python train.py --n_experts=192 --router_score="sigmoid" --normalize_top_k=true --shared_expert_gate=true --vocab_size=9266 --norm_place="pre" --init="normal" --init_std_up=0.0312 --learning_rate=0.00157 --weight_decay=0.21 --final_lr_fraction=0.0
Below are experts of layer 5 (counted from 0) of a mixture-of-experts language model. Rows are named up (a neuron's input weights, with its number) and show model dimensions 0-255. Each number is 500 + 40 x the weight over its row's rms, rounded and kept within 0 to 999. Numbers have three digits each.
Before each expert's rows: a language model's description of what the expert responds to; "comes after" lists some tokens at least twice as common just before its tokens as in all text. This comes from a sample of Wikipedia text that the model never trained on. Tokens count by the router's weight.

# expert 18
Description: LaTeX markup inside math formulas, such as backslashes, braces, underscores, carets and mathbb, plus scattered word pieces in scientific text.
comes after: "^{", "/", "$", "\\", "}", "_{"
up1:514522424515566546462474546446522525502472551499553491516482512526526474528494436553469527518533478429493442478536500496512487539515488483523453494549524516533570497552476510479587478554563506568549446534540596519565478518563558531496534441528444422472481445467458507582517528562468556484528510446473488503486477519507476407489499458491539516508475542518483525481407506490502503529544507517468541521477520536482536520501478470485468513477458513509418455488467429431553495498500455523532529565527506559529429529519490478479419499493500496466558473480524450489532458543505608424463462507527529517417543484473496448508561487527451453504505507450477482453487532554540491480542466442597416437494554625444527527546446438536465504491547534571486424460513547487476486553520518
up2:483486537490454506516510474514443534496490458502432504499516487487504503603390520424567460498479519496466507524569469515527556408469479547511499485513584449482531521464448496513546548506452529463466573540575529508569527432475471495457486527515502504509530510456546421541504486494514489518491499408545400546511466523411484422499472544449519440465486472443483482520452530465461508518538504537538538526509492537506513510492469528549520517500476423459423500566492497470515471480443577486442469456492558542528547467449549527483502525499524637480511536504534566503457585480501521523501570450480490459479470552445500478519440524473444511518524505517423482550486548511497532472507533533541562536481500471522525456456465473511485516534487482544544523503628485523536414537432574
up3:453477514524560439492546458504442495545448472470521471492491474428590603458490551464492497553508500503486532526528519482480480501533523468599415546487562504499572574461504561522570538508463500534516492490517504598554511452481556521537502539444637466480512533478472473509519553518501504555496531492506490471504422497472441565457512420470491437541484524549527564550507544475466502519501546563481423483519495503508547526468449491560572491499594547496499465495530560498487504511511457523434476501493553493541505537414523576472536448529465513508500472469580535525518480523486515491570538546407520444516483518456509564500507480535466472479511540483494461433477501573446533410534509508508524503421497496502519434488519490506431534519607539466568461510523477463523502492522502
up4:494527533475478491473458473407445523486506580552527484470484480468463577499361496407467505534495477520471573574542544508461553523535483477564471451456518543490536549520497557527507465417552562491485422462469511550524498520563551411536533467465490444473582550499507500514535488510504522449496436510479525477473550470469488487481528529538519516406506451512533452475478481463537418530476537535459451507483526537504415521481527568447484497473437469551516438499526484598489466460524506560482525563468567507466541534464487516438567531544482508528512507488540505510471445493508541535531505521540433468528493504550493539519459437569559528589503554487470539522507513510490491458477498481584547537451531474513492513568537473464545496548526462485453536447426459415490497542491520
up5:516516412493480493490521503513514487543552523462474500517524468464543523554442555510501493528502512551491487530480455552515534445489445470492474490512499506468482502538557479539507464555505509507537451472545488579496492478480432496494515485473609481387465536514499548576549474496481556496505467548534582477500456457524406469495534454448488451495518463438480459531431482451482608510533563539481486462620511473446606521518511489469582492446540474496470483486542459502452447476441466541492501561511497586504506534488521532493532428477428504517507512488486575526492451488508542489550481499400526505507443500459514440488410495484504418464489554528519455455549551516514504480496446496583498517421459505459540488471531477497442557561543479508570431506450505498559477540582498
up6:428521461468458484426480536445489520483527523472487489456468492515613469471485510446411516502488501516520475467550498549490406506497484494517445555494481458537505375502514530510548485479530493431457456535452490470535518529486521485524457555492448520474397499523472510441543511502488500435433515542523534532577509534483532516478464491475541518444544485597501511453535551533437515458476580485496451519554509458507481476484517574487517568477528479529578454486522588444449561517516575557467458503525533479479463442483582470491458519509512508591422450563535474502447509502492543570475530485482444493535381470564536515486469537482509502529473469459519564458522576528488551461478436462485468519527532462507441477513494485461570471508498514565521499556496543479463531466461439
up7:458451442531586493479446493504472542439462538478503460522532463542489469476509436527484458534571434492498511512447554513478510616495532390539483489503510501525549564515543484502503534541555432523473469472550459509500499448481530499480552509516545544495448497427502508526516604485483516485552439494531400520500592503422465473525500540480510510513542490522579453550510548503528481449508529482540536434493489541500399479532464482565513525488466561470502466536552503435551563580424433479483474469527475513465553450441571535510468494436493500524531476478452538498502459486483530425443529523472439450470482544511492555517545437565557555603472488492477477544563499526464475512487484480463453529457402525449514484510543494537515434479521545532492499455495508524524515456469531
up8:484483489511537438515495471539451483454473494483526435471540456454451518536511571563409487520501482488492495493554464491511445563557486608531497556558567481490482518511533553456475501494568619468463506504592579464577519455459526574519443472478487470404572493484524435445460516547554522485453506519500516486528462486558482470438519497550471492487498506513555463532558543450508485518570468533508500506513465481469495532481464544566520574495501536529488518476439474454477476477486554531440428434527496500484526487519505492483459478489541478618450524564528507534452487494450580502545477536467487488459511442481430468580522502557482537424525519518468449530462498497525551450556442534504488491486498468488579468526537459541401537485513484528521408515478459511519440471524482

# expert 22
Description: "the", "it", "that", "not" and verb stems after prepositions or verbs in narrative prose, such as "after the", "loved it".
comes after: "to ", "after ", "from ", "for ", "in ", "After "
up2:418442509519500479476503502419450526482526496569490540504529460531465498435463511532409504594523510448491492563574477511537480479533510496487461487521401531547403544534490438468473504512542494603518476573454474440491498472508548576498562521430469520529479533495558487500573575500407548521439533517518534496467477452549494450510471551511480512566589467495516505537512455499446478495489465433484507498469550476519549510459541508430521505498487476453486518480469537523494523495485530446448579545495437481475541453443540447519475542509476454479409515496487484508567533606447487424466511496459537472429578529499548545521571497497536462495476545569494463499501460537500444496502508498564479533479509496466503507511546528539517548450483432453474578513497548409495509503520524
up3:513488517456484554527513469471515535489466498559476477510514494506464488476392513556510532515486485484497515475444502518494578494527518520483521476480638560493486505447474502489573551437538485450463512562560580475434461469514480436463485531450434458516538464512490442574507461514560574527511521511569432464502509513499508491485429512507473484513520469516528522505488538487535527440547498501497519530510440481499520516500470478442516514456414501500516502387453497479584494533484542513529513465510487493497515466473456465450511469483517546557524468497542540477567511531575561508466485544450491399445482438459515447560514549560630491492495485494452484530497428558534443463517557488588532517514510549496471533592512506464480529441475533394482458418471511446476448577486525
up4:531499443395490549553489545506497467540495542492498596484513495473503482474487541485518550508505483445473468510523472498547530570547436557608462460504525520492449455446508544496551468543555600485538420450588527529523428539526518518515499548469511505508446436450468442443555412495550521514492449534506486462510542573526502484496484462446483440520449528461500529536489399535587420497510495447495504535560499529496508495519494575504546457531466501501505467493460519525476536473534415515570525518548478510537450489534484571551452523555561584545480513536473501515420491547510544402486510472471512516465445427486487468483481508492441536511500518503538458517488466576470446554533468525525501520513554527450493536543462485453475444538517547500521514477462409539443547481480525
up5:482456491444455525529579502515479490501483525520582500449506452486455529556381471566510562502525470442538506569466433459499524520530522501509576511598491522531554512496481464497444561487548500434519490498518490451460421549477474469481505503387498414501497514614473460476472519486453509494541473526441506489505545453573472474475521495507451480517451484521614502558530534518538491533520532500495459510474469500521514501478429537435532534428459533547483518488471519444537500449451530469470560511463472519501496505451523508431567462498485502492494504471535468478501489534464523480476480591508469406469501472525546456480602534481573526459491529434485494539479475529476439496504609449448422548470453573545446545491500526480483500522431480471487505444480532463473527522576491
up6:442526538517512450505431484488517595479553472474496465523477527442531419559521546514489443515441519538474497508484484397532583490515509507500500611467602502512514509461422588520440483490460489453502485486437488477514583451497502488532518458486462451440527456567477462506460485513480481531614503469491524551495502532466529566503451508482481487402527465501467470479456586478425516407508509485505500526496536504545530502469450493522452478433529459573461496504487476501443451521433555477489447485512574551521543507562448475512520512554534468470475492509470523529502512467521497566559506532481560504524518523463462515500445506582557498501472543519467451520490550467477505518497432549502463544448508397565533522485529496441501496485498525599540470489590546506555484494566494
up7:542502567527460549549507514506481476466534524497552570472613479477570502552479505494556472463522469481478452481497543514546430441502518510501441542552480494487519533500535405496517555557528499443404505596517484523556502419455459479455514531516454550489477493497504520460433531494527483513474452515455517499508473447544510505483548471436503493480634501571540486496484459515484502518435501487473549450498475519468475491500441559495534516515545473514475451488507489488475502507587530425502482532545516512586457497531489487518527483481445631501620504566493523402520495524584480471505573494550489471511499465485480544351508545470562472459493562515455466517515491476562550460501524455497533522474477499510530533509488554518425529455500531437527509522530517493477491535436494
up8:496467486469521555514601522522488528548461504455542499416503494508455546509401518532496547498489497474548518548471480487474553445533505497469605484570495549492443476491445471464524544483532495450488507536532498503492437609503481487470480512423488449535464484491461453466558527457463553475564496527475522450539602474611472446493519462561479498563437519468561511538501586505468511543611492512505518494521514560470529496513489511391510573465525545521469555460476496490502494512516608517542545535471525529511495539513425548473514470454462483504464502494541486478602472543466517501464490554554538490481481477527463491510572542483594511468483481401485521470500379540514461502512487481477458556522471583527502560540508449484503536496477518493462473525501449486535477507504537
up9:443540486529491508524523539466510501534559514519586447537545439442499499516539520558450504464460507492521521515433431460582468558517496525571554454556537500482568491445510493485490470495527523469476513514477478515502530535485501454505479537495470513494443445528546393538463439486448475461537486538385500519443511470473486511477513531474447452434448424524477545566479467486563478505549497526442548498410501514458456457434483530519623498477526498514487539528467538417499466521502554422475499469560465458524400546501542462485597381503518592529475512502539529488518511506476497505509472527395499443451464485485590532500564522538463527482501457495514496569471470531509464519487521508491556472472499495521470522507446525474453473508473441495525479481551493532508454520594529

# expert 29
Description: Infinitive to and modal or auxiliary verbs plus not, right before a verb, e.g. forced to, would, could, does not.
comes after: "to ", "did ", "would ", "returned ", "does ", "can "
up7:474521515481453473491456475500580518465441490514549468496541536472528523552516478517447527613464471502508522439502428468509518504586483543447444563474582459510527516464534535486500509482550557514390490526567468530517506480529531470536473532542519442539489524493498458452457558476552567495547465528471538453508543517433522431510516506490460488478590452456487486508454516490496471550531527526482409500558496556458458532447492546524458512462512551568395465527509505510485515466570518493475487473517474487489477509481481466519509540497507492580575469532522584499532498507541553576502478474540475426467486459527564600465513524570544483530431487520495448542535431479443464465534564486512568501467537548483492537431567492514512493499490460521604479474485591436533537502450527
up8:478499524538636483452446385580522505433393528560509393419474505516486472496471493532476530520594493483486509579491496405455500567563468518502460448507446472491531461488430525448498478479564484585480506440531521455509516480475540564528534489540537543517522459505527448510485409486499477509483541435555517503464435518469516521460475500471519497438513496535495500553403485512549503509542546494503482442505429475462508600495461489514507478502514506431530555565479519482469468479523502514520503530471510477526434414517499477479559553465554571509541463460489528503494483556526497426468480510433487553474544513463470462468506532498484494528560462416506543510459457492497507533486471519547502533473542536475498601508513428509528547498493566520501499539432464543522485504475488
up9:490515470488482536446514443491537555458486484519512516551563518474522461468529476483483520591450524540424468493517555480496526534517543512528478560493516492542467515506492570544516503524537537507550468497581491448562481473542513465478526573537472566540481445503497530547482505498549582506538539451567615547505479542474480506486497469488495491468514507457549468391459494518475518514535593561441504545504465497528527490493549474533499463476513499557497499540486451493567458471531502520559465526563559481467578435443469560562485501541518530492537544535552514488482515512532486497555466465515558444543540423499480540391582493483462475517492515485505506463452581490574465492511438543516529548427601490475538560478457470577477445550537527435553459538502552468537554464535429
up10:498496507493470530561435569437519405464533519479470517488465471459538544465492446411480475473580506481529465477524449505525436508530534561510474561527461501475462549494520424502517483559496440517476520541510504540421469522511522535481569523497473478462483534456528514574504490551588451487537462539477596511465465503440488504490531544474568438484506530565503496539492472507540534481490495554534447445518460485479536517544435488467503507497516541483591452468508424544503439468419464446496507566517498592495453462488517462509488508618534466496481536527518478526557508507515510519572641494489518582560480524449458451486488468461484454430506596500514470490511494501504579496484558484484519456481422454502496535435473534566466557486526541478445520515548533509476521494523443
up11:522484516510477514536481408509503462506521475510520508551508374458483516469460451538508480558454473546464516440478458497483484497460572480446487454494560451501525514578492507535575560409472517490514497517547459466483480534542467445564529526512515466460506445522510546500501516498569569471497501532485449458529500429484415527535498501531530489481554521474504524526472492482487393534488521486437507519447553548551513535417474489440521568450470462560513443503535446480513535495486497421510509490457479508447507556509535432510502494477443510475500481449506495522460523509456595500499391492508543432461482455461537557459534444573487502455528572491498427556569514514410446476496519513523595499535554480509510491531522492507483468456570469553548534557435561570507491525586461
up12:509490542438485442533448467492540433499494525507468583533540495556475484538486534516480502539462480547481481505517490484507478532485537484514467417516446552503506599549492482467486518450536569532485525578547453507487492463514549460513481599467480419494493493481573514421532555558517552434506512549502515448560489552505480534486519578483536464452542500486552490514491496495487556508462513475546548469499512493520479491424444584474447470480503483492485416452528463519471529491573489502526491503471485500424478528514441455511490548497456523579533589436451550462543518463528550500486478480532490487520509492389487450497450601519505511465562499513475501522521443530484494480481479465474472506520588534454501465556580477469486452422558422497600549491440503513546563497619498
up13:504443477423537551565477435519501440450526487572445546462542560462471505504490577532528527477504470516550456498484456475499489459530532519505532428498525512531450496431519507498540493426510539504480482496526509553498476480481463488462519570519485446505551487497490467457555547467472504486497534530493490466479481441506529486465477454480564565495496494478600470497526535497552519531502423475545536474514465589409453542515494559413498507462499498485476564484506471492562536476510489467468495522473458469487499505464436483460529501534443484506490491456521521459571501441515456447365498469526478526461516477448414554511473490508526484452387501559435505400524448488469534450517528448470488606498506477555558495560537461549556464402538468503467592557498543508447509542445510
up14:490504549494471528518512585405470468562407540479553509531514452455507560497558527522501442491508472509515519482512497488498398491518577498460501560432538468477447515406587521478552531423529493486537512478476553631478488473517475453549533427375507496524517548497506489489490446510581495516512476514440517442461552509480449580513421471499514531462515547506474512425550460493515551468423515519468487545468483570507447475502531604459491508425500439552480586447474562482499544500479494442444484442522480495498446481459539518425528447555540477469487431523484549515489481486539511484483522475497447459459479496459526527470481557546491498545495473550496541506542534477499523457493487483477522544442510503518494551519434445527564535440561511484471552495493481502472494508463527

# expert 4
Description: En dashes, hyphens and slashes joining numbers in year spans, scores and ranges, such as 1900–1940, 3–1, 1959/60.
comes after: "0", "1", "2", "3", "6", "5"
up2:416544541485485374494506485477494471568480539502459523549520475493463439463512470452500475473513522488529478478501474534494514546476483501473477496510489485477459449552524543511534539503461429507531390438497564447516578473589570497506531504480500554464551541484465452505492505483479605470497483508497510492542493534455561521517436519520474503501536551452504480471484555463463477519531514474438517518559554529493539542498547494545496458556549545537433497521487526511554546529533466468523479471357472472499507528584531514472476536468591426512589564502439550486540467456461484549467483529524474561501469472540455501513481517568472518454464518538538484487516553452407546542521441596478528406473610503482492494451515461500490471496570546494495552526506509555534516448518487
up3:458423525524491515440470498510453477482523499525487454478564493523481520580507452497480509524555475487598519493533468473515532536524490426408466477557515510507511508517426484535526493510549487525490545504477482576505502525555474457517499535530513494460512443516515557481496464487403458565489436493518393509572535481502444415477586544528493516503518492557533473482482507476442547500491508432492612504490511471410540523553475436487528517462549510474503490541510403536502558536452413525428489463521466504516535470525501428454490518536462487487466526506472424472512503486506491588501491478451599472520531543427473482549533515504524517509478451532459471481559392527551485524513563498467466443458429464584490447484534503557505530466486504542472424503516581533477432552474489
up4:448538574440606544488474495461495499489494525453534486475444461541510521488480553484492462573528528527478520461482514429530476492521500488528419509538479499514504489486447537452481512506476485541528567510507516545530485497424546511515499510569525420488515530577526475540508510516521530641501491513424500500459488519513483535467528455517515554475532507564489432409494488465525535442492417507525508486400526539493530489453462562488498471538520450496520494579487593491443454478550500518503503550560461578503504438516520533417507580494560450513538449507496491467497569454523497451401483493483475514540471506580484560573487494496464511509520557399448543545459514496500539503478537530495454441455437542484612524487508537521506465522492552537440526512575464518476463497569525
up5:474485501415482528470448501414534454521506496493508534564513484507509506433562565519474503532413454488382579515507507441566475454466545519488431544506488469512506518512503559489541517470519535499473544517526495505482504501494525468524464557431462459552498485534505483533495538480505519585458534512527540542482444458502512510526462489501522553491425533523527522444561444497385551509469552492492460481486593500519562427434593538456503462460579521497478427480579517432495509539514501445470508570518513481535452428464524557507463476524471458508438514513509490511445461476495483429496513567513512548479425503513471467454476538513498439403481513428485524504463514495548492510527441530515472543478557507589510458518477453474488517509465490578603556546563516573483510479469474
up6:436524467488547470582443516479513525533458494453478621491440497503416536520480440504460481529506491486542540568516507471563468488512475558459484468495492490512497493445430548498526491507557483498509471498458603519481443536526551526514491603510503516466478471470508453538484510574502529540650506577477464460498534573508475503448476494499577511611536574499466489493500589470547451464573473449458513482486552508528536499524496504480486506494548555496543466456541565521470458542459535502424527490536534542527515459464428439450503525512520468507461456520480468515518481485541468479525489550492530509545457545450442421518487472532588545593439459479502461493486516484540549584542481474511466498473509500541560477478521496511488583541502528453507482523454483428567497480543486
up7:494476522458479476447510494543455481491504482473445424475519488490475487434467550463518506542487514529488456563507527517555457448574527484460450498458525479444521533487523531441515537480530472524494496459529470548455556481503495470456523491465448466480470475503503515598499442431440488599515441494508536553531480412503522510510444476439476497445555476509484460482446482511443578477504567519475491496599479451481470478463504472506523462436544430529528427481467473495498506487536525422475545571434580473503483427507506503497488529567519509439459472456488413523536533491472504458499513501517558504449532456423504475462458496512556497510489587559477535529501587521430486407584495560550525573409512451576536565524472477478476555518444484495515482451474547422549471519474532
up8:530473530593545525514581446471492508541559501469469520542564522444464475535489547500511504517492463499503498427501455532494545494549425495568526522515497586541513498529492540455492488525476541507546549528480563526521513505496450509506484488484520544534532441476527470570493453517510532501512516493428563406482533437500475561439563468473477469592470503460508494523562507483438512528487466548526511546473553492507537516500483490581573569481527489424493470527460509429482487597486504428548551457572529500525528524611498458461455443460450474499523545465423530480472501501520485511440484498499487476501500470452456532500524526529514513396498517486478513468494495503533455470539500498559569490491535505451580476506496434544425483526568514565539508643407526521525448538570499
up9:477524505552553534465481472523454487505520513451527506525508497537483515479499515450546477538551508503478503491505495515433593466501396529569416523445488519497559503452452468508499546525490477429457461481521494547513545487512472478504503487472472482461493467424491467530507488401400497581521514473457541479519523381501520506454471522486504490533542495462530501520447569490399508511506608506445453472548583519462444484480520510539485513466471538510498486474504424468478532533552487489482555530514548511557511496563502572546490463550464530468511422477531464489493442494461476513441564581544527483465477508443500497389511432516529516635474502412486466493545556523545481461519515539486511593482465486511553548531471495492509581559488466493518411476526489484481503540456441

# expert 10
Description: Nouns and word endings for places, directions and periods, often after "the", such as region, coast, peninsula, west, period.
comes after: "the ", "The ", "South ", "th ", "Fri", "North "
up0:501491470460483561536541504515506452490479463485502486481507509462540534511478477394477496517479477456478448595551479464515453556495479524540484585456503497544480538396553473513514487604529511552460536483448492514485520587501527496569555545536465429438493482529532466549489501445486521486508523542474495473581532450487540448491513545506495551546543548608513560496460528487547487447530586528477445516430477496524562495478505486447501476540551479408511478545479511493563522554523444474480489481452493450569460467572555498501497521518513419507489522499557521559425543573506467519471546551489454533483472540503517486508475496520475516538439403535549488458475394499480493523500505544487459534490458545494503531459484503516522516577543483418461461395540551474515529431449517
up1:519494546422508540446498488450480508510574507510462454481508535481493497457506516427506512443519466452466568436513536518499479493529463445529453537432549516594515487481465530519550508531537502464559545495464511501512551472464490494479464479494472430534540476551489405529483489472521490522573486518479462518478528514479514508514489492496567509442432443467429492511474549482553492524564572484491516408502512508528514510500459570473486501479529557555411528455470499389490545471508465448473609560530491518540540463499468561560466482582479444533519490551468529550524498502503520483546554539522466521470418509543491503454511377477478465574547526472499494503513487542536456451501583473537464516552543529569565498517577527570527503531494570451515595505494427566525500481439477
up2:575507568447510452579504444499447476566485391574491522500495475513467473518530561493475429527549454561513557528436550509481455491497521495534540483416477502543489538506492525483511526464453508509483501510468540510464442507548472481554464431474451433490562547567513482537484452480541474484505462496457417445489501574547467571417513479547473492462463519430446433476524517468491498480464456455488589468470481475550470485471586495526501514401562511495535469525509498532477573491542537518498519443488470500463482505515540490473488449521507493502474516554534418517472515424493515442454550490446453416430497541567481513517546532531496544481499514446581552519535512503530495555543514549503432476541502532531527513545507444517483584478459484493537536562384488563502531550492487
up3:519519504571386461517513470514521468522463539508493557462570516576493553540480528480499511515532497543524494494600529525513505558506547444510510468614432484465505520478562440503470498572506470451499440504479560554482474532495509460491484519502473499552566528447480500460474469544481582501476476524484430487515510568532388530469467557557501550592452446560503493562474546475498451492472406455506480506510486514464495564522472481459417610539555435483491407490487523524475516513501502488488490471498462502491478570468496531467500447460584547471522461461466526503517463557548505539414531474431542440444464480482510487534528497467453522473450560481529473584503568482528538494529557532514545511469551538592462443514515505503432507494498479512483517462457546514540508475475526
up4:522487524478451470504538462509430451493465505606510497537497432538440530512480477508493464453515532519455562527534513524498480502500545523491476517498516524568471557507489580466440506516541519549522476518478479485572517484521541509580439415471471531555453513540423467580473484462505531518485497491528543502456459480540626478406445486503429478500423455559452547443549449447532453474507562544526510523421492468552442508481536517486474482496514518501483419482488491517431518469480588456508480540504467504486540448440522458421486513505502488483512476566504554540537474557596522493473464493491428552450498518508484502429487408524446462541490544442507497437439509498411547515492471487427466468498503518496538493461528486524443552525509502545494497486497455490558472377535547
up5:508483500510496467508457477473477533445471510467532467452453476503403417546502497517462556493580487501571474491527457493577486559487551501514621447543470536471520438532573502476445513477505538452464475478550574510424564466507504512497553478523529557482422497503490507498505542528468488444465522433506562547480522489556571485479530560476538471457543471504545460493518492488554470470467633456516432484498525445480461513496560518442511470482488525497565472479538464483558528552483432521485490534517482491512462487462533541461512454505528530546474490526470476400420441455504417471447506543492451518574494506484583527471511498534518541491529471371557516543428455541517467445505496489502504448547475515460473494436459465546483430457504536491468468508505552537487500483570445
up6:547503456461514491534544472521486473409532449560514507487494492499538490503506493516468473540444508466435445597499526533539552485520484572451455501467514530442501470527401491385512532565521520582420480525513498468545524468512520536498583484555517527521487459454471483637516516559488486528444550498510489448508448507455541484489422488447408494510484520531524485461457501486506489418533501483507512492477466493547506531551462482447483441497514553476444487391491508491487487506542526483455521494543541501473465429504460501530539569527583589490485534501505538555497529532503509480493487611502572477490526471509505533420577579481592474462539470549523498496489522549527458532496439543513553509506497439477425489502526521486508513532451460446501537434512550424501500515545560
up7:477499509544581512542446514545446484515516463427505533508552553512503419450562525487530484502563429456518530434529597504525499520516467502495508484486496460547514538568474446509501515500555480473462476514536573505475558462527477526479528491483519515561574534524522466463487460520545600510466517556497573476487518474511454472519488473520582480455570455478433500435571547507492515452568553555493546469551474493481514461465528509482506532474539537565531528518495545530573562479581461514520564476502459457484492454549474462532442490534491526506500544556483502474497547533542446426503470544433489474454539494477505480467530445451462524465551518482444489486531557512499457453506505516513445438440555514492544546505569431529377497504413485419539559559502553454504451474422543

# expert 47
Description: Final digits of years after 199/201 and Latinate word-start prefixes such as con, dis, pro, reas, sus.
comes after: "201", "200", "202", "199", "198", "197"
up1:507444509446505445514481513506472462515482539505424535478412503462409553490448494545513578550493471493520495507470495488459454556557516478508530494522424524469538502448540418452484485471522523471551354545489488485403441506540465481455568491491507459504477536459542563499527535451489546422483494503547445528502474515528509419446558518587540452519462464441452462510500563491501505490511592460512464457439467491519440485494457531457500527487455467441459519509518499506557498426489426509520546505511494504523533501411485428527545480507543494472476470408528463441499576468470530458502474593498501478482406529561522503519433500541448457494526543488473468548517466580516563486525539490504515560552491489484485491530516527513529467442525475543412469481544524533488556528489464
up2:470491568484448473496509517434458535513496476436505481510481480517549482546491465406502452520585529550495511487534459450530499488484587453517518494445594499568488506492536489449501509552446530539502420510514544465460509453540508449526519448454492436536480539508446522533522505442491489511486485458497466485553509454477517554564478490494559577470399556576512473415461523462483480426508546469538408509511519497510548477435501498502442549483572441462571483449523506476561454522497494515537460487534513533446534485515567547450541513465501484486518532552530549554450530521534468500479515555370502443517437490429456439457465454552452494535496509517465435511457517492481567443528476564562559509474481514544512519546480508525510525484500523481495550483623519534506434493555536
up3:529486487532487543506493555467441449547550454487469539520568511531476555512517479408457409487502524391463463482506511468552470430467544520526529539542506506598516518511527510481527517517450556475494461502554554513514397557485504493545493480439534436596481504536477490541514516451543475439502503477465453421501494577482511481526511436476556520487567469482551396454499521476492505498490473490504461496563518507531511448509476516522447550454573492555510523476526436493470448473488471539473432483603450533505463548532499525457503557448514482526512526550560514498431521494585461425538566456449481489497537488402521490401453488495532513509559462464464457435594544508577526520533515502448524476495489490513511463543535493439517510525545483533571497533489491547509479513530547
up4:512450554514504479509518513515507534465482485571522462482475430511462544448433527527555546519520550600635520586464426491443513558617517433479468498448491469540458518532570559537483510459554460508460505486487478544461462499489416505492487476541543427512492547472534531444492448424471552460461471516538542478538486505533481525453567510519489479524447520472493508543455462496505511467472515454514461469489450507503450497533415509478503487458518518483482528542452550503559542492488436481511549482469511480491444535507511469478534467471475420501450459461473490547524543429445488496486426492508478534477495520551553513580524491540439499574457513404445498540430469554449466453544485512469506570505502560534440529497440450501510473447530561518457480482400581506525515499482463
up5:518466498511482546376504509472477482443521514518479554452516518507458522491459599527521456516461479520534480492492480511573460508553518508443485490499434514511449545500596496471499534453525489501495558555498490574455460525510500531478504473515392416493508533475494556426502457450481534508477490549516530428483479485488531500426523491519481423503455481422500470454482483518514496496545480470475449471547493516485428482571524536495489452408577508548548572533428558476487485440594523508590517493485482544504478555450447472529511417520431515533485469483501476458490483474532544494522524451522493536451478548548560512503528516526484503589509556463441491471451513552540521485546446523434508530519509503516488605447453468511541531481584504477409444482415517466483576519474450
up6:511484442480498461437509490445484537602526509472499539519508489509421403429530525495477462550516517431472528477536531537513558503495517495510533596531472604500571501519449568475465558486482530499562475538436510411521472480462509472446501506432561380496516491541500490488522562515570529477478483491457518544456482533490551526480504515481473528458643478568513419511486498506550453475493497528495500508544479459569517506467394541504509481522467498467429454476553521489498466499514522451495465499607451545515499524473545530497448557556503446531517510479543460454477545488527469426482469568432390544575451493495502520511512494546501526496556533472489470457531482527488493523520433511534445543447495518518512525518544451520484456503569499537478557509440465534551490487535488
up7:447455515450545484485495506505489535496530519520528611529490506483461522433505532550498525519492480505480519494524542551479504472554537501530526496607498557579476512519473481443502517558502574520542469515526458455569518439533486434497492577491497506555513453508515509529568521583534590420474477524512532518450486546576508551464522460500483524529655505546495441502482545506517510524486516535498559509594598497520450484474465508451498629444467497492488452525508505536508511497494572490496461534511513545495509505514454512517490544473399472502480503518494467475523581516487494431531521607481508482487502449486455501489548539530492525465464524484425447529548456502534442483552462447572491503512531513447534501492541388511493458462432443511541504567491549448496554463517535
up8:555526544458480515524525505491500515483526468505496562515527530453472465481542538523503426510431499553533508490443527524489507500470494499449517514547509464529549463534440492470500524450518538496509558491486510504549537487520495436488462522575537515543578434552541451567481480453587414493511461512464430532474473512500455486393555503499452569538577526514423488469477479460520469489449473520506478524441523500469545625438497511507481551496402473527471432553419444485535525535503513407498475532544478514532563447521479415522581517477499491452503507512497518479535491478446509488472484498484512439486474503466449466559551508476511466401452445512450484531544513514461422517513526501467483545504531498548591446489484517538506533486514407513533504580369508470539483537448549